From a checkpoint of a small mixture-of-experts model trained on Wikipedia: a variant of Muon for the experts, 5877 steps.
Below are experts of layer 9 (counted from 0) of a mixture-of-experts language model. Rows are named router (the router's row for the expert), up (a neuron's input weights, with its number), down (a neuron's output weights, with its number) and show model dimensions 0-95. Each number is 500 + 40 x the weight over its row's rms, rounded and kept within 0 to 999. Numbers have three digits each.
Before each expert's rows: "comes before" lists some tokens at least twice as common just after its tokens as in all text. This comes from a sample of Wikipedia text that the model never trained on. Tokens count by the router's weight.

# expert 7
comes before: "-", " ", "|", "==", "===", ":"
router:523427523520559484407504570472468433530542477493536531452553531507397478467568530456511517561414447450435479460465518498528511466434543481526486499476506483468451468579583473489543463545505500490459458481435483495419500487492493526462438469575548440564556470495465500450560505475467527456
up0:455444528504456485466486533492474505482556504536494558465536488457551568477528488485482491521436513507407446539574470542487481561500513449474587515450452464509426532501490555529515430526494562501499500500562540520552489534440487437534481519560457506453511484473502508541523487523433507488
down0:554453466545447501452487560617455497433491456524469436508514443536459452461448506526531582579558465450493530571494565469505462540470502489539519549496551445543473524559495396521511467470478440529552505477468483501516429478486571526477545555530482531511510509529525518552487493454459565554
up1:488464473509515423469462548413462526546593497602542511455503503492534480453514473445534482488502557503470473467503508456489524455513505496423477478406435500515465506504504492479511430454550458413498529518522528462488524454523497557505490620514486624531443544524487443541469478485471489514
down1:473506498522402542528533416474548585444550534498440536425474529505538565452476509495549454476517540512478542504558523532550442454484481579498495456415472428497506432500488538523513471486536449467553471480475487472590439545528556513544540492510497539457471462478410452484497497451440515532
up2:535427458505456496501492489482476427475496448478504466514509517509506478506504475438495477510490503511495426500519556450576481498582464501462472532505580500549484566554468473503587437516479522517499507406528458538442481480564551550506518454534477516566477552532472524511493506443485514469
down2:540458573422484555562545375501462575578569441513482529475559446516506470525519516455498463493561452452551431492539532524529466535503471554457587509464513496473469473609491479529520507490510515476456484492504474498496527492490504510466481481528512606535453477537454468506508436515536537494
up3:444411462457496499526523530546488496522434447504438479528477557428469517445516470472526582469476478615563510526451557563526530495562451555522465555489425510534477530474490520514517500483579440521522506475469504463504548555505459480490527437530539523549510449461492568467397461523480565526
down3:480602548462481488503526582487553553521419526494429473509502510457497502472508442470536523472525487512454486562518497512467506459495591602506534490500438398417507491508568483542489545529524552487505548535454430442515534503510516531527535490541495545463480377476539503464478467419521542540
up4:528513494481445475483527581478526494487540554541504460485493562485521468454506516432499585490498451518478525419500432579491521473498456570517486526456435529529509503536562571460492488473529435476470519548497564560437519518384434455457521518505566489450447435487453514500479553526479453524
down4:499431549472399444528517497552503474575570547532561519537512469589475493523521460454473498525576494514493593490485478585493457443530508496450462506510477449459520550518525519520485463460550487513439512462456443510531518468489477508412583539519398439512530436487467542482419566525521514490

# expert 5
comes before: "\n", " and", " was", " is", " which", " but"
router:473542463483485512426526547466417471516425527510515489471531428463461501519522439480445472484484461477490435450568489452393526503501477487468527575459520557493490521555553502517529452586498554478453550489492549507477507484556456463492508462548547423557531489460488543570488548443573439520
up0:395445469484483541528459552498534522478531496496504550524540512448432525459475506471546576507489480523449507505542490525417473563497554494420494609470449528503457491568441543527469450596490568499474496480518471483518491504453612537492520527542464483478515483508509480471561535495489465512
down0:421439500531470537447425557518442518493538454532464481510489483556456477476426519516456493495573484484472504530526513474455526559479427518481491522457536489501562474515570500445511471550505556516511522406524472443528480500478588550507514524500543499541549490557491510541625515479562539572
up1:508530471492453455549457565508527551507553552504492451463555528522513544444520474477505527465579554436568468454498560502441455449477544506452460422441496476539508588488543488476487454497494476472528476484432466494475486435519484462526472555407480556573492471456515548451524511411458512518
down1:539580508564460508555552507460463467453514473431492472499515537516484435537516579566460496467496452495489543504469505512482498482502444535476511486472463499485471503411456487515455527521560484491575578463466493481560521575573518507545529538529514515514463473432526551451458527507492499489
up2:515551497453520507456560523452486460480484465416521464547572477478500509487546500525454428497515458494516486462549578445509463498533508514513488483520518481458476488559514454501546531524485523517536522398525448471477495535556442514519480467541514557610512475479466492418557500453565442484
down2:494450571488483494511529414475469506539496404507478536539496462502478458468545522505577450476534445530527466446521566554550447516472527582507460456495456439398494505470475491507530530483535487495527484518459476526511459517527480495494544444500555552561476511480553439552497499491516508536
up3:432457568457499544408503528492507453491517486434471491435441494449513561451496477478482543507534462457526494470554489467541514467520403458464514529521454501444522488469572519452563451444503574522528569420487448485500471536560526463477553433509498565552506497483524574510461482513544500541
down3:432580489472534594494438537448515551560518511542387590540512439516517550530477518538527511489544518571538545496493533511492458474471517485558518515408450425469547573524501486443429491505536464432520464486499442460496524468560476532440518559494477479518489464514488495476561469419466484584
up4:446521460454396461467524543500480504472499440486492474462528566524494515434507514479479554493510450465503463482566516569464472475468543544510457498453458546474569532569507574489433496467543550443503531484479591514477530530496537438462451505528557469426534480504453455556530541469526531516
down4:504511539497503454537513420503433513491591543518560526513451458557513565516491472465468458521545596562548520502500491526467480443542514491525539510498450504463551471553487521514492508452611489498502427487452536458519579448457445548450569550519389504540479464522537496554537512454501500450

# expert 6
comes before: "\n", "|", " The", " In", " He", " It"
router:402499499525489480463542570580451490550482525518528464492499466435460490494540528562513548549460458468449489448474418470407473477450518477564496506468509449521532490429537570516520535440488490545473549484485503548508537469470519478492469515488506418541523546382522509578498526436462431576
up0:483523532494500495496465545524488442530537487574514515474531496429524590468484493505518465503457448490419489523535496490488435506495522469440559488551456459530451551491540485519544486522430526493478453468494470480497545494471557578431495524556516496520411513490543507556478455427500498498
down0:540449515567473540459406487478532439486484519493482459466503457553483515496394516519502502536517443512554525487504503407437502546562517496439457516480515500538512410507566520519520507514468478499495479470441430491613459468523557500470550503505497475554594609505495543539500499519490485507
up1:477441504515475433526468527462554464534519493549535521447523528442464483481517539536508504418472522492452566492495552536493478499453504456503538459418463512506487557482582500414514464497469519409470499531397503510433554478561486493489490566475511557518570541451503470495528563507445512595
down1:520458464519527509570577488477458493473495465548514492510502525535543430506446544527553517455481564513465541544517497502482493514502521487443543446446423488511518572511502447506438581434495481454541483447418497491550531568519498493489515563469473537490548477444456517466473555438487405494
up2:505516444467456501491479566489542487458553467447533473529536423568458473490485527463521460451469544523486450439508527603491504500508523492517450503536518506511505511567463490485567516521497514502483501409502441526488458508431552463531458497495521435482517465464520495569514493476462482505
down2:517485554468491532519504547450389519480539462416462479481538433481489456474479525522512486516496431528486430521554530543525505517459541517503551551474520454476541482474507439542507508530493555482501520484526508514527473522450541579407463437502543501471489543510508543489542522511570526472
up3:487525441476466551499488477568513483509476546498510486497502564506450528480494517518484420517490493552482527457472577481544583414472492423495462534489458486458460515464468489456525475499523490554472496480532484474464472516565482514487527409527546480538509463437460600586468521548489505525
down3:495542502457454424500377458484464555562476437526466512517513385523365513462482539476476484507585567422527489508512464498480472528517508529449545558481449529442547553504498592544552485453535477515526374551493501507513547546471533491491537510445477518554457488480526518449506505499557547523
up4:458490489468454460436468534501507489495529543497527466459528553480506422466566548516488604471539481462505481424507460471477433538513496528529508505501478469473570531489474632498516557507545511510513462499465597532403574540471509461422473481514560448467497473471467501509565522487531450507
down4:480507540446458483508536464522492524548604486450570530507496462517480509472465433515432404529586568502479504482578521550489509515436441503535551522439490512494543504501526508573519477503568462457465484537520510504558583428499388507477531529489491514455454460472440477563508534480500422450

# expert 14
comes before: " |", ")", ";", " /", " •", " km"
router:515502481531475480450521555433480510616526571495498531495552551464557479515532514505463438475460510422462478464601535440467438520495478519540462588439561479546432533465541430517484491435439572550501551486524473423482508492498408514516483489476490469472489535542450490459437501489558496459
up0:510511503559464497490487513509488463483457503533481497487556537442472508394548494498513510550443528536435535551548529474478524458512593504453544572427472555494476537492457494507493411532503494444433475504488518461500514518459534494528515511555497471487526505523464497564472495501466454475
down0:560514519515523587520513503578517551497531521534558442424544519493478498421426529501535521445535508488466471522534492415479451527484447582482497478485571544499526477506508464420481517495505503479476532461439383522506523476522548509448494447478487508509552540503593515523556481418523529541
up1:407476444506449452488473590486421537574530505584498482469555547551466520489508543441531482529531547495468483471486561488466507465448456409450522477479508559461488555463480509417480463411530521497566447460451521485472489469534475555520460557458438533525513556500444530536499511511535589493
down1:511415516492395557586589543512506516490460496560518511390503482513443505474451467505486517495504508466509568504489489507519496544503525524556458479429588429503429499535481425502473584462440462482522487522524528466496419515507562523453484492525468464482475478535452475482523464475512524511
up2:572483469438519503498500581535510511463478505454548492481535463482529468495422397486466466539541453412485497390536573477551460544537411585509512518463555427531445499559472462447570534506471511478519492499519411450465472504602515522504459515478547556588436518487511505449564486489455572430
down2:603491559492533532477502488554456518453525421428432530461520490492491498475524450585494490519489458515486487535484468502475457512523461511423527543471465500536511497600493479451538533485490489412465509588499482558517529451494478488503543498540527541571505522520505472482539495534522512475
up3:486455525530481527500471536531513502517501534432451553461497503517512443504527495475480567524469501554482539525519453506496498542482504515499488647481518470520516530512489545470483484443518550438494460516507556476488490612493443504532541399562508528519508508493418535465478497492453459492
down3:533549559459488463522493514467412490555486514464409493456515398438516495468518524533451578552534443578572544539513506431516498509455517510517447480542474517484571496435473468479488528477514571453540455560477494560507501497536510517486530489454495406523474418454483537442448540526553429557
up4:498554550510513470499470537501411563478578496522530481429484526495517449436519497445475529437533479569448517412499466568505469552501474545566480622514498490482574470497519515552482521490523531469490492561535570539366530505468455491436521520557553468481526439560492537489507537483515495515
down4:493519582535441456517446445473461538533524523506488508508464437494557488471476512513476506540593539502521503450529457511525553462515467439483533506497454500465423564556471496558506461512584467478444479441465529487549546428467523493463592586543430490444528432474482458594475584511468510484

# expert 3
comes before: ",", " of", ".", " (", " School", " University"
router:506495501536501478446531550481490465554512531485467513501535546463485488486553514542458470539402427488492436512424516462513488497567465515540494548427561531567465545516570526451522476489426500524504526482478471446488475535502462465504483404472460468446562545516431513540523521459558529521
up0:486476448522491519474498491533548486529522491551452520473511530436488539474576471579525483524417550611453482556533506586500495542504509474464580514435436471551450576536484551525483512470519493538495534504461434469482503528451535586478440510484457471397533492544524443524537481464467490478
down0:448486485546540496449444445502476489506539451496473476493526438537524471524481501530482499496506539505509536498488485557480437553479563513526504415440550516472533484551519511524491469481523470458524516466437424547493568452453555680479503555475595517571502533580601546519474522466404450517
up1:543496481466494462452508538437497572640528515621481498508508477503539573465506517528477547509496505481532491497500480522530535494476552466487471488430508585489481562497571472439492473438458493439505488480550496483473497431492477550450419485496492491539521525489450584507426501400494540506
down1:500500555473441458528562524526500571510496510511484479470463436533460447478506541489483497488507493538476530506464507575457510474484466483454504490536467529497509442503511449484516502495590411481466516456499565518499487544521502465501522532501473538475520468534368509537519500501437542589
up2:532472503490484473443520534535432487542497431491539468560526493541508480430545444472518501532530464515473466441550541504489472518504514553499476440483514466495467511566451468489545501515522497525480579437473422497454547501465515423518409472536471470591480497521485535476547561457445514496
down2:574568541502517467547554441470485476556520474484474428525475467501499502522483508494476543526582456530505447456534552467477526525538553521527560487491522448493479515576497462512573541506463487471479504530501433503541485498391510440463500464502505511537482498518479462510594558522541531455
up3:463468514497411558530530512548542476520511459540396544465440574475495447492518494431461530538427469549561484487536526526441584476498489437477513514536467510510468499520574482483494527554547506564491506457503506473485402556523502502421521486436529521515519511477427556486498477577499509551
down3:489558523479509515416501461506568541484484447601474504522546483512455519513460481498504515495486526513576530537477481494487503491489425515466457518503440549465590510531405477573506489442485533493524515572499468445523488503448487466496491554498473511536465432478475457429540478466509510471
up4:470475465461434475538514524500468505439514452508463514513458571476481463473526513499482487467486478465460491410512449593466539525528451523508469542485512522520520519614540533474560423440576433448548485482501571543486502536479508480496447486496574422489511449413469519552583522515525533469
down4:516429477497540514555491450554529588504553522532484513535524529462553478492488539502470475465515504470470480443562400530536421544475503486495506488485444530372485565517519476525525452495481521468498493456487518482513552465430519484474502542445453576525563432455495517562512531476481502542

# expert 4
comes before: " |", ":", " 0", " 1", " 2", "ed"
router:496476512524468458458525578545440527563496460483494488489483464492485433527549515551514537404451543498426465448484391522511484482497497552502418506496482564521497498486541500420516542497485517468505498471547507502484493505538563522518424496537581441522465544503491510506496547502464555485
up0:464478497496463522518503564566531443479524483492496527492529494462511510481528494466443494531435543486408533494447475549547476451521480419555529553493525608528413546453425544534552519498492499457456475509464452473546503477428509553474507582566545520390509482501520519501543449520474486449
down0:539502428527513539450440480517473471477497471498518435570522498526452428466496527521539490470496422539483492544522557445486468502521485477505586530475582466521426481521435519483522504498498514490524515400456459565461500455456574622540469484440511524556500606477477526532517517452490534582
up1:489505473506482435521479534482506486442539510508503503456535490469529521480584441506488488504449562412520426531516528419489549484494466550485499433479502544523516512474576541491506464437543506483480530408511490515525535461496590481542507554472497547506510520495481550526455561401492503525
down1:533576559470416497577556479409524520502458485460521501505474431535448409454460458523520537418534492481491490559444507552472436495549502521547443456482488542538501483471521491471481516543541521481521459506502477462524514505489568469519540459514464540560490431467436514494539580435477509438
up2:518437400500509431513506552477538495489503480453553525525554446498492525530551461476477440450447475492536478459475525554567530509546511549416529560512579488552448580566491431487497501472546473559516530516517413504509509511460484577505486400555545480584527443469542482499497493451482584438
down2:581475512549527491492546445469512452468528464506478489536433498509595537452434494514487520488470529507489488505472526566504427520529481555441491584508494512511512463538490479521498565465484512527499502513490490514542512556458505413480544548523506517493508577495494540497544393523526509490
up3:453420431518502518453451525525540571534451515439371528485539442500490437462507503452442545473428512551517525500548474449494502523522506547521466547487452508493551473514483486514543475553560496497529468527481496487469476516519555478490491400486478554536532432517500585477436470528557528497
down3:491492578453519461424474458495493526555484479454485549515489396570482542400470528500496509543549544540495497578502538484505560449495499498451484512516475436453529482552477470516501527573473542444525464496449459516504555461477497518479528557481433527526490431417448443516523495528499454503
up4:549506527478437422480476528489447433509540541524501514460486566455528492459517512500543625466522429469478492467502426537523525530436458557522400512487490549482548509508535527492516527443508497416526457535477529494377548545536508476505498495524573497490466452512424535493534542491567466467
down4:484524589499479453558516490472496496527546486530567502509480490568478543522491448508500461535560529460524534449451470511481550428514441486464588557513532533468559546514425486476464420533491463494495494492435539454558526455476554522495546502448410488513476527446492487504474540491564497474